Below are experts of layer 6 (counted from 0) of a mixture-of-experts language model. Rows are named router (the router's row for the expert), up (a neuron's input weights, with its number) and show model dimensions 0-111. Each number is 200 + 30 x the weight over its row's rms, rounded and kept within 0 to 999.
Before each expert's rows: "mostly gets" lists some tokens that are sent to it at least half of the time. This comes from a sample of Wikipedia text that the model never trained on.

# expert 128
mostly gets: " Bob", " Or", " Jo", " Steve", " Chris", " Dave"
router,177,215,134,201,165,223,193,217,198,147,202,204,195,222,239,230,218,169,202,226,223,107,215,165,172,141,229,187,216,224,172,183,177,203,180,168,161,210,156,247,239,246,188,201,236,132,206,202,206,161,173,237,125,246,218,219,200,203,222,215,182,226,233,223,203,182,210,201,209,202,206,159,202,204,174,214,211,198,141,161,192,135,202,235,180,124,238,226,184,238,203,192,169,164,221,193,200,171,151,215,155,231,222,205,153,227,196,222,183,170,220,189
up0,203,158,211,175,192,165,207,138,184,198,235,194,139,164,182,133,234,216,173,192,137,217,204,222,202,222,213,198,160,185,229,173,233,246,177,203,236,157,200,200,199,173,168,181,221,195,178,213,267,215,191,191,156,122,210,216,213,237,171,223,213,232,256,169,176,167,219,238,270,168,187,262,198,254,199,210,212,191,153,184,183,208,214,213,159,209,147,234,201,204,234,217,174,189,205,193,176,166,172,208,215,140,202,165,176,200,209,237,222,214,224,263
up1,210,228,197,237,211,217,182,148,192,215,202,203,212,219,244,169,177,191,206,249,196,185,229,196,171,240,211,161,231,189,225,201,145,204,225,167,213,202,238,174,223,132,137,254,232,144,202,212,238,162,224,225,211,229,249,162,247,197,145,227,178,159,215,228,250,174,216,195,219,213,188,226,237,198,161,193,225,172,170,187,163,170,209,211,204,246,206,197,215,213,217,202,204,194,154,233,195,176,160,179,230,215,119,236,143,188,199,239,227,143,203,156
up2,225,161,167,201,196,209,149,164,216,161,156,194,150,246,248,142,213,181,207,179,169,230,242,198,205,173,217,263,255,193,251,232,219,202,235,183,228,216,189,216,245,248,231,198,209,187,156,195,228,231,231,183,123,129,199,204,162,234,219,232,175,192,209,235,234,176,176,204,173,226,209,210,273,208,177,222,201,208,188,173,194,231,258,176,200,230,227,204,211,168,216,221,186,183,207,245,183,175,172,152,226,227,207,148,204,177,179,192,181,249,188,223
up3,227,242,113,185,177,181,175,152,201,196,195,201,188,204,161,141,248,206,161,238,204,211,191,169,224,164,170,194,213,157,185,205,139,179,168,193,263,176,206,208,211,202,213,175,218,203,206,275,214,188,255,165,239,224,217,220,222,194,224,143,217,240,196,190,196,235,194,217,182,174,242,238,228,241,218,201,190,205,224,214,177,170,182,204,241,191,216,237,183,238,170,150,192,173,150,207,230,149,191,192,208,214,245,234,159,222,193,229,185,173,203,208
up4,189,216,173,158,191,209,201,240,207,202,214,212,193,166,193,243,225,212,218,289,193,203,197,227,232,174,148,273,217,198,211,230,154,158,193,185,217,203,154,209,197,214,193,244,178,210,209,252,184,177,208,226,237,222,178,170,228,268,163,197,185,256,164,191,234,243,152,200,141,259,191,181,204,181,190,214,158,203,155,188,177,261,211,226,212,175,231,178,158,177,175,236,223,223,174,173,220,173,206,199,139,226,234,218,225,193,176,213,164,191,218,168
up5,215,188,187,184,216,220,173,225,207,225,212,232,243,149,226,197,195,196,171,158,175,149,143,171,187,227,227,250,164,185,209,163,175,191,198,144,234,189,194,178,261,207,220,195,152,228,215,230,157,181,132,220,158,234,180,175,229,136,240,110,179,176,167,170,191,220,210,193,220,224,185,165,191,211,222,175,162,246,216,143,244,231,219,218,185,237,164,169,227,189,223,197,213,225,183,143,190,162,263,217,160,202,171,164,165,230,201,180,172,228,179,237

# expert 46
mostly gets: "\".", " “", " (\"", ".\"", ").", " 2007."
router,211,228,199,234,203,230,227,218,228,131,177,252,236,206,245,185,223,182,223,174,204,169,208,197,220,185,219,171,231,219,170,176,279,273,198,142,174,214,230,222,217,268,210,218,192,172,217,211,176,157,206,194,187,251,164,213,201,155,183,233,128,178,232,183,237,227,214,262,250,206,256,241,184,234,178,166,242,175,196,203,202,163,182,210,164,195,205,233,252,218,198,218,206,159,256,214,187,166,199,191,196,251,253,184,163,196,190,189,188,194,181,192
up9,164,274,203,217,207,223,167,169,217,163,192,194,242,148,199,170,179,181,164,205,280,210,266,186,237,194,229,158,167,221,158,197,159,203,178,188,177,249,168,219,194,99,250,197,220,188,198,216,206,177,194,179,215,256,226,161,160,187,195,231,240,253,247,199,154,215,177,240,185,183,172,200,140,254,184,183,190,180,229,192,125,225,173,158,167,123,198,208,216,209,173,179,202,214,216,197,233,171,188,226,176,199,223,200,166,208,221,204,242,198,193,180
up10,206,274,186,178,133,245,167,235,229,243,200,203,250,185,222,220,197,221,187,202,230,187,215,165,195,214,186,153,165,125,147,164,242,159,198,149,174,168,196,179,207,223,194,205,201,236,205,225,247,152,173,205,187,200,106,232,182,199,228,205,216,243,188,241,210,235,220,240,229,180,212,208,162,241,187,171,200,213,189,179,187,211,207,208,169,199,199,161,164,172,170,175,177,196,222,248,225,173,203,215,142,153,231,200,163,258,237,179,209,161,148,193
up11,245,202,196,198,205,165,179,221,187,239,159,209,216,180,188,244,191,219,151,195,149,213,171,217,192,269,202,108,184,143,215,185,261,239,137,178,148,208,233,232,229,229,227,156,182,204,229,203,207,142,206,203,179,192,225,209,213,201,203,168,176,202,173,210,182,221,203,246,206,200,181,245,203,239,216,189,204,176,143,178,234,222,95,251,180,212,207,223,222,237,168,206,248,218,206,189,201,159,194,163,146,195,224,160,169,254,181,179,185,200,235,197
up12,245,187,153,226,204,175,193,146,212,229,206,240,243,226,225,191,208,173,228,173,158,265,192,170,173,215,173,178,189,226,238,182,198,183,157,229,223,222,207,169,184,196,196,174,205,243,189,157,192,192,159,175,199,252,144,237,192,159,189,237,204,180,214,187,210,243,185,253,216,178,195,219,237,185,193,209,265,213,182,169,182,212,203,190,210,252,211,220,198,163,169,218,238,208,189,201,217,207,201,180,158,209,178,189,166,210,181,276,218,245,148,238
up13,194,221,186,139,268,212,189,174,169,191,231,222,221,210,179,185,231,210,206,180,168,158,197,131,205,165,237,175,209,168,218,163,178,155,181,174,217,210,193,243,222,188,215,208,203,190,219,210,194,153,237,171,165,238,159,215,203,181,232,211,178,220,218,198,235,198,176,219,212,212,197,170,139,166,205,150,176,161,194,160,224,161,164,198,183,238,259,183,207,212,151,204,183,141,223,195,215,206,199,234,213,235,180,167,139,226,260,207,176,191,190,212
up14,185,181,230,163,181,144,198,197,202,195,225,208,223,216,192,252,180,169,209,161,198,183,231,202,236,218,184,232,160,237,203,159,218,216,219,252,181,167,134,168,233,191,200,179,208,170,121,174,164,214,191,205,240,212,200,227,168,181,181,228,243,198,200,220,170,177,203,142,196,137,177,223,226,213,200,237,253,196,254,231,180,192,235,216,268,165,248,212,184,178,192,158,181,253,183,221,173,205,220,177,207,153,217,198,211,206,241,179,178,207,190,189

# expert 133
mostly gets: " Men", " Fa", " Women", " GF", " Pts", " 33"
router,148,202,226,191,141,204,221,273,206,148,197,214,220,188,200,223,197,183,221,237,228,163,244,194,150,167,224,208,247,229,195,178,194,194,220,135,174,181,175,227,234,253,186,244,229,182,188,169,195,187,169,240,176,234,195,203,220,174,194,179,161,206,223,219,188,210,186,244,200,208,205,180,190,204,132,192,183,218,195,161,203,178,181,208,158,180,216,176,149,239,202,261,152,203,217,206,222,203,163,166,157,237,227,215,171,167,199,209,161,192,199,193
up0,185,196,191,178,182,202,225,143,146,179,209,202,176,164,214,197,169,213,239,189,193,238,202,239,188,145,163,185,199,178,223,201,186,177,148,247,164,168,250,220,209,211,219,229,219,198,177,195,209,261,244,160,212,196,222,139,227,146,181,195,215,149,163,181,200,168,133,224,217,209,211,200,200,207,207,213,196,222,182,190,168,195,192,238,192,212,194,199,185,193,187,239,193,190,201,217,166,157,207,238,205,204,214,147,200,149,171,212,237,198,253,245
up1,195,151,154,174,186,194,207,215,172,174,199,188,216,167,181,193,171,239,257,221,162,172,219,236,123,196,243,163,210,151,179,187,203,182,184,205,162,200,198,213,205,246,185,223,216,202,165,199,165,208,203,201,214,254,157,216,196,186,202,197,171,189,255,193,159,213,216,224,169,196,226,234,193,194,177,210,141,222,214,174,187,273,172,213,166,230,199,160,175,176,247,216,192,199,177,178,245,208,245,169,227,194,234,118,170,228,184,225,196,151,150,189
up2,180,188,223,150,191,217,236,190,164,230,208,240,200,199,176,236,222,212,201,212,195,216,204,214,185,243,181,200,215,241,144,180,147,200,215,221,220,168,213,183,204,221,176,228,193,174,194,225,145,203,249,201,199,132,202,193,130,256,202,263,189,127,226,214,169,198,223,193,221,242,189,226,227,222,247,152,198,238,194,203,217,185,186,202,220,202,187,212,200,266,230,204,168,193,225,188,246,168,176,217,231,246,187,159,163,162,223,238,211,216,207,194
up3,258,204,238,180,169,190,196,188,185,229,149,224,206,223,262,189,211,208,264,209,148,199,242,220,201,210,188,162,206,180,185,216,194,163,165,149,194,242,160,251,205,229,195,207,184,212,252,223,247,219,186,251,203,113,163,210,205,184,213,255,191,246,249,201,229,259,205,234,215,178,189,182,217,210,220,221,184,173,203,131,224,194,207,211,138,173,185,224,202,243,164,179,163,212,210,220,223,173,169,203,175,192,195,184,185,172,213,229,171,204,214,219
up4,174,206,141,225,179,199,226,265,214,158,233,244,228,199,222,193,183,232,245,206,253,170,211,211,189,178,149,205,194,171,186,160,211,225,242,198,168,229,180,243,224,198,252,264,182,197,156,155,205,185,158,182,213,226,173,202,215,238,231,242,161,192,230,210,199,243,169,207,198,216,232,175,185,214,190,182,145,244,199,161,153,158,186,155,174,196,180,195,165,215,229,204,152,169,196,212,198,254,178,233,143,197,231,215,169,188,179,256,233,176,228,204
up5,198,258,192,208,184,248,175,205,172,150,214,197,151,151,197,207,161,168,195,196,222,193,157,150,198,212,228,225,180,230,251,170,235,185,210,169,182,185,142,186,205,221,182,228,153,215,158,232,190,196,219,249,203,194,158,257,226,213,274,212,181,230,198,215,214,232,193,215,167,253,184,153,177,183,178,195,190,198,206,177,280,253,171,204,167,208,183,136,224,252,183,259,213,232,190,230,181,180,174,186,188,202,233,183,156,206,229,241,152,216,190,145

# expert 33
mostly gets: ",", "),", "\",", " 2022,", " 2018,", " 2015,"
router,189,257,163,171,198,184,203,242,201,182,223,200,239,236,242,246,199,212,224,211,217,150,234,209,219,206,261,226,253,208,199,149,180,239,200,187,208,238,166,166,214,244,185,186,180,162,221,203,241,166,209,183,229,201,172,219,213,221,171,154,177,185,195,202,224,191,205,246,213,146,216,182,190,221,210,169,231,184,216,171,153,231,162,192,139,166,185,213,223,185,237,232,161,179,232,167,197,170,140,197,204,240,228,224,143,204,220,213,167,153,260,221
up2,262,227,189,135,140,210,225,221,196,137,205,165,163,209,174,211,189,193,198,224,196,243,157,183,200,207,216,225,192,187,219,155,129,171,178,197,176,204,165,221,202,228,179,172,194,184,191,132,189,256,198,183,222,216,211,232,194,240,237,200,180,200,214,173,228,280,203,220,215,160,258,204,217,162,159,235,187,191,256,190,199,224,222,226,189,214,224,209,196,156,151,184,209,202,203,191,200,213,188,190,215,218,273,247,187,197,213,200,221,145,169,213
up3,209,192,262,250,222,218,229,157,177,240,220,212,157,174,172,144,165,210,214,199,211,265,183,195,184,170,172,190,163,191,177,223,188,190,216,242,181,165,220,244,149,144,152,221,253,230,151,198,146,221,204,229,173,152,188,263,171,152,227,266,253,202,260,201,155,214,170,159,233,208,219,177,226,218,147,247,211,235,196,200,235,180,205,218,238,237,207,187,195,203,159,160,214,176,183,200,231,240,236,220,181,198,173,201,229,192,200,147,217,251,163,174
up4,151,189,176,205,204,148,166,264,197,220,239,210,246,217,195,225,222,206,211,218,237,156,201,201,205,164,215,206,208,187,237,226,202,248,202,254,207,188,197,212,206,233,206,196,173,154,209,274,255,180,182,193,161,166,202,222,210,213,236,188,207,182,255,165,188,208,167,228,175,209,191,196,126,212,242,120,235,182,202,230,205,251,178,247,263,189,198,187,201,206,258,203,230,222,226,198,189,202,257,178,178,223,200,142,162,212,285,181,160,254,226,143
up5,202,138,206,187,236,119,220,189,227,209,225,164,193,215,186,178,211,141,210,156,191,235,213,196,160,241,221,218,217,211,221,199,194,199,150,199,223,176,109,202,251,177,202,204,202,176,154,142,222,195,167,168,169,187,217,281,228,188,192,157,210,252,236,223,213,200,250,231,176,182,176,204,263,263,176,187,165,200,272,199,217,212,220,226,230,210,223,199,217,193,242,259,211,193,205,170,167,211,161,197,214,242,153,195,219,183,207,194,189,225,176,206
up6,184,239,218,238,207,263,220,204,200,162,195,195,187,226,234,209,209,174,252,160,177,196,183,192,229,160,198,168,221,161,163,212,198,194,207,232,184,191,218,198,250,202,227,233,159,198,186,213,189,120,204,147,203,194,162,257,160,208,224,130,234,165,214,199,215,175,271,200,226,156,219,193,196,235,196,223,257,209,190,206,191,219,180,221,191,210,196,208,200,190,197,185,163,234,197,185,240,242,187,167,217,229,200,228,165,143,195,167,199,189,161,207
up7,171,215,176,218,234,180,207,224,197,151,181,166,208,164,217,218,206,142,244,162,249,218,213,216,204,231,236,233,168,182,161,176,203,198,158,264,215,182,172,210,190,178,199,178,151,150,161,193,254,159,164,214,216,160,208,235,202,200,140,140,233,149,204,238,197,208,195,255,179,188,211,268,202,248,228,164,196,200,239,215,196,181,173,222,232,168,227,176,219,220,241,233,190,195,201,135,200,201,229,244,217,225,174,177,200,255,223,195,165,201,192,233

# expert 65
mostly gets: " water", " rock", " food", " health", " glass", " social"
router,204,214,171,183,164,173,206,188,190,196,244,227,232,238,208,215,201,191,278,167,268,190,222,220,199,181,242,193,179,199,196,155,202,255,230,213,130,214,186,256,202,232,167,222,228,222,182,153,172,196,140,144,161,184,170,221,238,220,157,177,148,173,189,178,237,192,216,206,215,156,221,221,206,178,183,132,261,233,186,215,181,166,160,182,215,194,220,201,203,183,237,240,170,202,184,181,212,206,185,193,187,202,219,198,141,179,215,201,197,125,193,203
up0,230,248,204,180,242,197,187,231,199,168,131,209,186,230,181,204,200,224,207,182,247,200,205,188,179,196,281,174,236,152,191,203,232,175,228,208,175,204,228,188,194,220,175,210,121,208,207,178,195,196,185,188,178,149,223,181,226,202,133,217,191,151,209,183,175,241,212,235,205,228,179,197,181,178,171,140,195,244,211,226,223,244,243,210,189,195,260,249,206,173,205,192,251,131,248,208,200,172,216,203,205,184,195,174,192,212,186,198,191,201,192,164
up1,175,214,247,234,123,192,203,169,206,223,209,202,213,171,211,169,224,206,185,160,202,196,169,153,208,195,240,283,171,197,182,209,219,181,197,182,223,187,203,191,218,209,128,209,152,208,288,229,217,190,202,210,265,217,174,225,286,203,238,236,195,175,195,135,197,251,182,179,214,161,188,132,226,164,203,188,187,208,196,179,238,189,196,186,192,198,189,208,177,121,201,177,240,228,210,245,155,224,183,189,220,210,193,224,122,181,204,190,215,185,210,217
up2,224,232,196,181,180,201,167,263,205,190,232,177,177,177,178,186,249,176,187,189,215,160,162,194,190,235,187,216,214,160,216,122,237,146,169,168,210,207,163,173,237,184,203,238,201,217,208,249,160,207,112,192,196,206,203,206,219,251,199,160,209,171,187,161,193,200,158,203,262,247,211,183,215,173,213,185,179,243,203,198,215,177,200,219,193,147,177,218,253,184,186,181,246,214,220,193,170,155,239,210,185,184,251,195,213,229,202,219,155,231,185,234
up3,206,186,196,179,178,166,190,212,219,190,217,180,230,220,194,146,172,179,233,201,263,213,185,238,208,231,211,193,188,220,189,251,209,240,212,237,171,182,207,258,264,176,232,264,180,190,222,132,167,225,237,202,192,188,236,216,242,191,150,205,180,200,210,222,168,180,180,207,190,164,188,159,202,170,211,164,173,219,195,143,169,232,201,152,235,232,173,181,187,237,191,247,218,230,192,180,242,211,198,199,142,161,179,169,136,212,237,198,245,211,216,132
up4,158,173,212,242,220,205,192,220,198,211,194,182,197,186,173,194,180,154,175,183,201,119,205,199,174,210,202,201,205,146,150,201,184,203,217,206,191,199,226,181,201,229,211,191,226,257,144,262,223,206,177,210,199,198,222,228,211,195,221,197,212,154,193,188,197,261,193,238,233,145,239,199,217,201,241,209,186,214,219,216,217,234,185,175,200,233,197,201,182,235,183,188,198,297,185,199,192,233,214,137,208,191,238,206,182,174,192,174,156,190,151,192
up5,215,210,196,214,196,186,209,202,146,171,204,186,182,214,238,152,186,153,156,181,169,222,193,258,180,206,220,205,213,209,144,212,135,204,225,250,187,218,117,274,155,195,169,209,244,221,206,214,163,215,196,152,176,227,178,197,217,206,214,143,162,178,164,185,219,210,198,186,229,149,176,198,236,246,173,195,196,226,176,159,239,206,144,238,224,209,216,227,219,148,203,239,192,206,182,190,213,291,206,173,258,192,137,196,243,219,180,158,184,168,220,212

# expert 145
mostly gets: " and", " but", " &", " et", " or", " alongside"
router,138,207,170,167,159,214,156,252,190,195,163,247,192,227,232,239,238,161,229,164,243,178,276,234,193,221,226,196,178,226,226,147,193,220,145,190,160,170,201,187,202,198,217,210,172,165,179,186,217,193,183,218,212,232,204,193,204,164,174,255,200,179,225,241,267,176,218,241,249,163,185,196,215,253,231,221,260,222,185,167,217,195,214,202,221,217,268,184,239,201,228,209,184,244,188,248,177,159,220,117,172,210,234,214,157,119,178,210,176,186,205,189
up0,214,199,186,161,216,172,218,186,245,170,170,290,169,188,157,188,186,162,190,205,201,230,217,238,195,173,247,222,219,207,158,202,166,191,207,188,246,158,218,224,189,227,175,172,200,176,178,179,239,212,225,176,256,216,239,225,208,241,183,245,216,242,231,167,133,171,186,265,165,145,140,228,188,239,162,201,220,182,255,186,204,220,204,256,214,189,203,157,206,200,184,155,187,195,217,215,215,175,178,275,215,211,134,213,172,131,184,149,233,208,188,207
up1,152,209,153,226,221,231,175,195,163,154,228,228,192,207,159,210,272,172,215,166,116,151,186,238,195,161,243,150,251,167,216,187,199,164,186,190,229,186,232,218,122,157,246,178,164,177,234,205,190,172,209,201,197,261,187,219,190,175,249,187,233,207,249,207,222,212,190,186,247,198,190,161,219,210,209,183,262,222,177,219,219,166,178,199,219,168,187,210,188,168,223,193,219,179,246,181,213,225,222,204,181,143,185,196,208,152,194,229,183,193,203,186
up2,184,221,194,224,204,227,232,198,141,237,205,198,171,204,210,154,175,161,193,211,206,223,194,219,177,262,155,258,187,229,239,175,145,192,185,219,230,184,210,200,204,192,221,209,204,216,165,162,188,187,198,179,181,208,247,234,232,168,200,174,220,222,156,142,223,202,219,247,230,204,190,218,245,205,198,212,173,238,186,198,187,214,214,239,224,207,217,203,254,230,197,200,176,202,141,186,159,256,149,184,212,171,190,259,215,228,234,267,207,218,236,214
up3,144,219,169,190,180,259,181,205,172,191,201,233,230,194,192,237,258,181,221,220,197,243,239,165,200,171,171,258,157,184,203,182,175,168,193,245,177,179,159,227,198,187,169,185,168,206,145,223,221,200,188,221,236,219,171,240,185,209,200,144,203,221,198,169,256,195,201,243,241,159,187,195,195,224,231,228,191,208,191,206,225,249,176,275,148,241,174,192,266,213,157,179,181,215,180,235,202,219,236,174,202,218,186,194,206,153,230,208,209,175,268,200
up4,158,217,185,163,234,216,216,210,188,207,211,187,248,216,196,204,182,199,190,189,251,230,209,168,158,213,190,191,189,195,171,217,208,234,183,216,213,232,173,239,241,169,180,200,212,196,225,246,231,190,236,193,239,193,173,188,219,251,151,212,161,262,185,233,214,220,244,199,204,243,191,162,189,200,263,138,198,179,216,256,248,194,164,170,183,172,178,161,210,202,202,188,137,258,169,203,252,245,158,208,165,134,184,162,176,214,162,182,189,229,214,144
up5,187,183,161,215,167,178,240,155,169,193,187,178,151,170,271,245,191,171,246,217,247,211,265,199,164,220,193,212,223,191,161,160,213,234,245,236,201,224,137,177,246,159,196,200,146,240,224,238,218,217,236,207,248,184,190,228,189,207,224,168,181,184,203,213,210,181,196,198,272,155,223,190,206,200,157,206,207,169,221,214,134,268,201,174,246,222,241,167,212,157,183,197,142,218,234,203,177,173,147,235,164,161,166,219,183,250,195,141,179,198,200,169

# expert 74
mostly gets: " electric", " missile", " super", " heat", " Insect", " double"
router,200,175,203,128,155,218,145,190,212,192,206,214,187,281,226,202,225,192,227,195,226,198,230,220,194,221,218,222,195,225,237,168,219,244,168,169,196,185,199,182,194,239,122,245,243,186,200,172,182,196,220,204,175,184,240,230,178,186,169,193,154,177,215,236,230,172,236,218,211,146,223,164,206,199,206,197,233,186,202,218,189,213,234,185,202,223,209,210,169,200,279,265,207,181,245,172,212,181,148,201,210,188,222,150,173,192,128,215,195,162,210,250
up0,193,243,197,191,205,199,147,237,236,152,211,230,223,188,209,230,174,222,176,183,161,170,230,172,176,166,203,246,202,178,210,185,236,211,193,244,223,141,209,193,195,215,228,224,180,225,151,173,210,194,249,149,228,286,260,216,203,192,195,158,213,225,253,169,192,186,210,186,209,185,219,204,242,267,195,165,246,225,175,155,169,168,215,217,186,221,230,202,163,194,212,215,202,259,221,183,177,220,150,190,169,196,205,148,241,225,187,202,151,192,199,195
up1,227,149,266,181,188,172,202,215,233,218,199,214,192,158,183,244,171,218,196,243,215,238,169,232,210,185,183,203,176,193,222,238,213,201,180,214,219,238,133,170,213,133,191,221,193,187,210,252,195,162,161,151,181,158,235,252,228,205,165,185,156,225,211,212,162,256,180,261,200,232,186,247,200,165,196,199,161,206,222,219,111,205,219,239,151,148,185,226,184,142,179,207,204,149,163,180,207,125,230,218,202,210,218,177,162,222,201,180,204,153,172,193
up2,190,214,193,235,239,193,177,222,227,131,195,177,211,242,220,188,198,143,237,161,216,233,181,199,209,194,184,169,155,207,229,190,230,170,144,153,210,176,223,153,177,244,193,165,161,164,192,227,243,173,241,185,153,202,178,192,183,218,232,244,211,255,180,188,213,197,168,202,215,168,215,244,257,168,227,231,215,220,204,195,246,210,182,205,232,216,199,200,194,212,250,227,175,193,239,215,197,195,187,221,272,230,220,136,171,205,163,189,132,162,183,216
up3,189,192,199,187,200,212,213,177,160,218,230,193,164,216,207,232,145,266,206,237,193,160,183,222,212,175,164,153,206,226,214,194,248,177,209,262,193,182,224,201,207,198,166,246,207,181,205,201,236,152,206,166,113,197,191,217,208,189,170,225,180,177,232,192,193,230,186,175,215,248,213,196,239,194,195,158,172,225,229,169,167,225,212,198,215,258,171,241,208,193,236,205,266,195,237,182,152,192,214,162,183,222,203,174,213,202,217,177,179,122,248,215
up4,229,229,212,166,205,220,185,217,241,176,213,211,241,189,213,139,225,162,192,155,227,181,235,204,233,212,162,208,244,209,222,217,192,255,176,219,201,194,197,164,188,180,147,237,224,156,147,223,266,226,225,186,160,171,241,204,207,181,141,177,197,171,189,235,165,174,203,197,222,261,252,216,212,207,181,195,184,177,189,148,184,171,250,160,212,234,185,195,225,196,206,182,240,205,175,222,141,227,198,219,197,195,151,126,202,205,169,215,203,197,216,186
up5,164,210,191,169,200,187,202,167,196,183,237,227,192,217,188,207,146,183,251,237,224,219,208,196,158,193,166,252,164,212,235,245,215,179,219,236,164,210,211,180,206,207,202,217,183,171,154,179,166,173,217,197,167,228,200,209,208,237,153,189,231,193,181,180,247,196,199,222,169,191,209,232,252,216,207,221,131,230,212,269,188,225,200,221,225,180,189,255,152,209,192,201,183,221,218,180,246,209,213,217,142,181,195,194,202,205,140,260,208,217,254,217

# expert 10
mostly gets: " but", " because", "\".", ".\"", " until", " 2016,"
router,161,252,169,195,179,204,214,287,202,179,213,231,192,199,271,206,228,226,210,177,257,163,228,183,183,200,229,216,208,179,173,224,196,212,197,144,175,220,227,199,204,212,219,225,204,200,213,208,185,212,195,220,171,254,181,239,214,173,160,194,168,157,236,203,250,192,186,283,217,169,238,176,201,218,173,160,222,250,189,215,247,163,192,167,177,147,193,215,175,203,205,227,178,189,208,196,177,192,190,151,213,239,259,209,155,220,193,198,183,179,220,187
up0,178,260,178,153,166,177,169,182,193,184,216,214,236,234,173,159,227,192,158,177,230,192,198,172,256,183,201,195,152,218,201,269,232,205,192,205,198,191,199,164,233,203,171,176,232,210,241,190,180,198,184,224,203,274,226,196,161,221,194,213,175,182,163,155,217,192,164,202,212,195,197,203,209,201,221,117,193,193,203,185,217,189,182,230,187,194,207,172,179,234,199,188,228,165,238,218,164,177,199,230,166,156,194,226,253,173,125,203,173,209,184,286
up1,165,175,116,190,158,223,210,231,224,188,161,199,199,199,182,234,227,201,200,189,270,140,216,184,218,166,195,166,222,241,221,208,232,178,230,190,190,171,253,199,182,194,162,210,209,212,218,194,206,228,263,248,255,194,134,216,189,291,206,170,197,193,221,234,251,214,191,248,163,203,232,190,224,192,174,166,150,220,181,236,192,203,167,152,139,208,204,169,179,154,154,179,158,159,228,236,250,224,210,176,182,197,238,194,212,231,189,189,198,215,197,225
up2,268,164,175,194,217,221,223,251,181,171,232,212,231,223,176,175,196,187,190,220,174,146,231,277,191,220,204,243,213,244,228,178,230,173,246,168,227,222,212,213,225,235,193,197,175,248,211,213,232,197,175,214,166,231,150,168,247,236,206,207,181,194,193,235,185,213,261,178,195,229,204,186,183,228,205,176,233,183,239,232,236,198,225,154,181,219,223,221,202,124,243,233,248,207,229,185,196,148,175,221,135,249,169,160,183,197,227,228,174,194,199,183
up3,178,179,183,130,166,237,108,197,195,182,194,171,190,146,203,211,202,163,211,151,251,138,240,219,222,247,204,205,204,187,220,244,147,196,199,182,182,234,209,200,174,215,197,211,200,217,215,192,201,174,168,215,193,223,195,253,228,203,178,152,237,209,229,198,253,190,223,185,203,165,221,200,163,182,233,211,191,182,215,203,148,225,227,241,206,184,183,244,190,201,168,173,175,192,193,250,184,251,220,214,194,218,186,174,199,167,242,174,192,193,124,188
up4,168,185,183,231,188,202,235,218,193,228,190,243,198,240,240,190,178,229,220,200,198,191,180,231,189,195,173,232,185,224,195,215,215,143,183,226,204,189,247,222,183,189,220,237,208,252,131,218,278,242,212,243,165,179,241,214,215,165,186,240,152,199,177,226,195,193,208,242,197,190,247,201,231,190,171,161,186,228,165,232,197,218,220,194,205,182,164,199,241,160,240,175,149,141,207,180,225,227,181,181,191,193,216,198,177,205,212,213,243,194,225,152
up5,230,159,217,203,167,224,227,193,208,184,175,121,186,228,192,219,200,188,215,190,213,170,189,234,199,197,217,181,200,244,177,188,253,161,240,216,200,247,223,216,168,162,192,214,187,249,194,152,217,208,221,233,222,207,215,225,194,194,159,256,215,169,256,183,208,235,234,234,235,169,203,224,187,196,210,165,210,202,188,195,211,205,260,233,171,161,177,172,191,155,200,136,175,249,163,177,147,239,144,222,158,181,219,168,159,171,136,258,197,222,179,176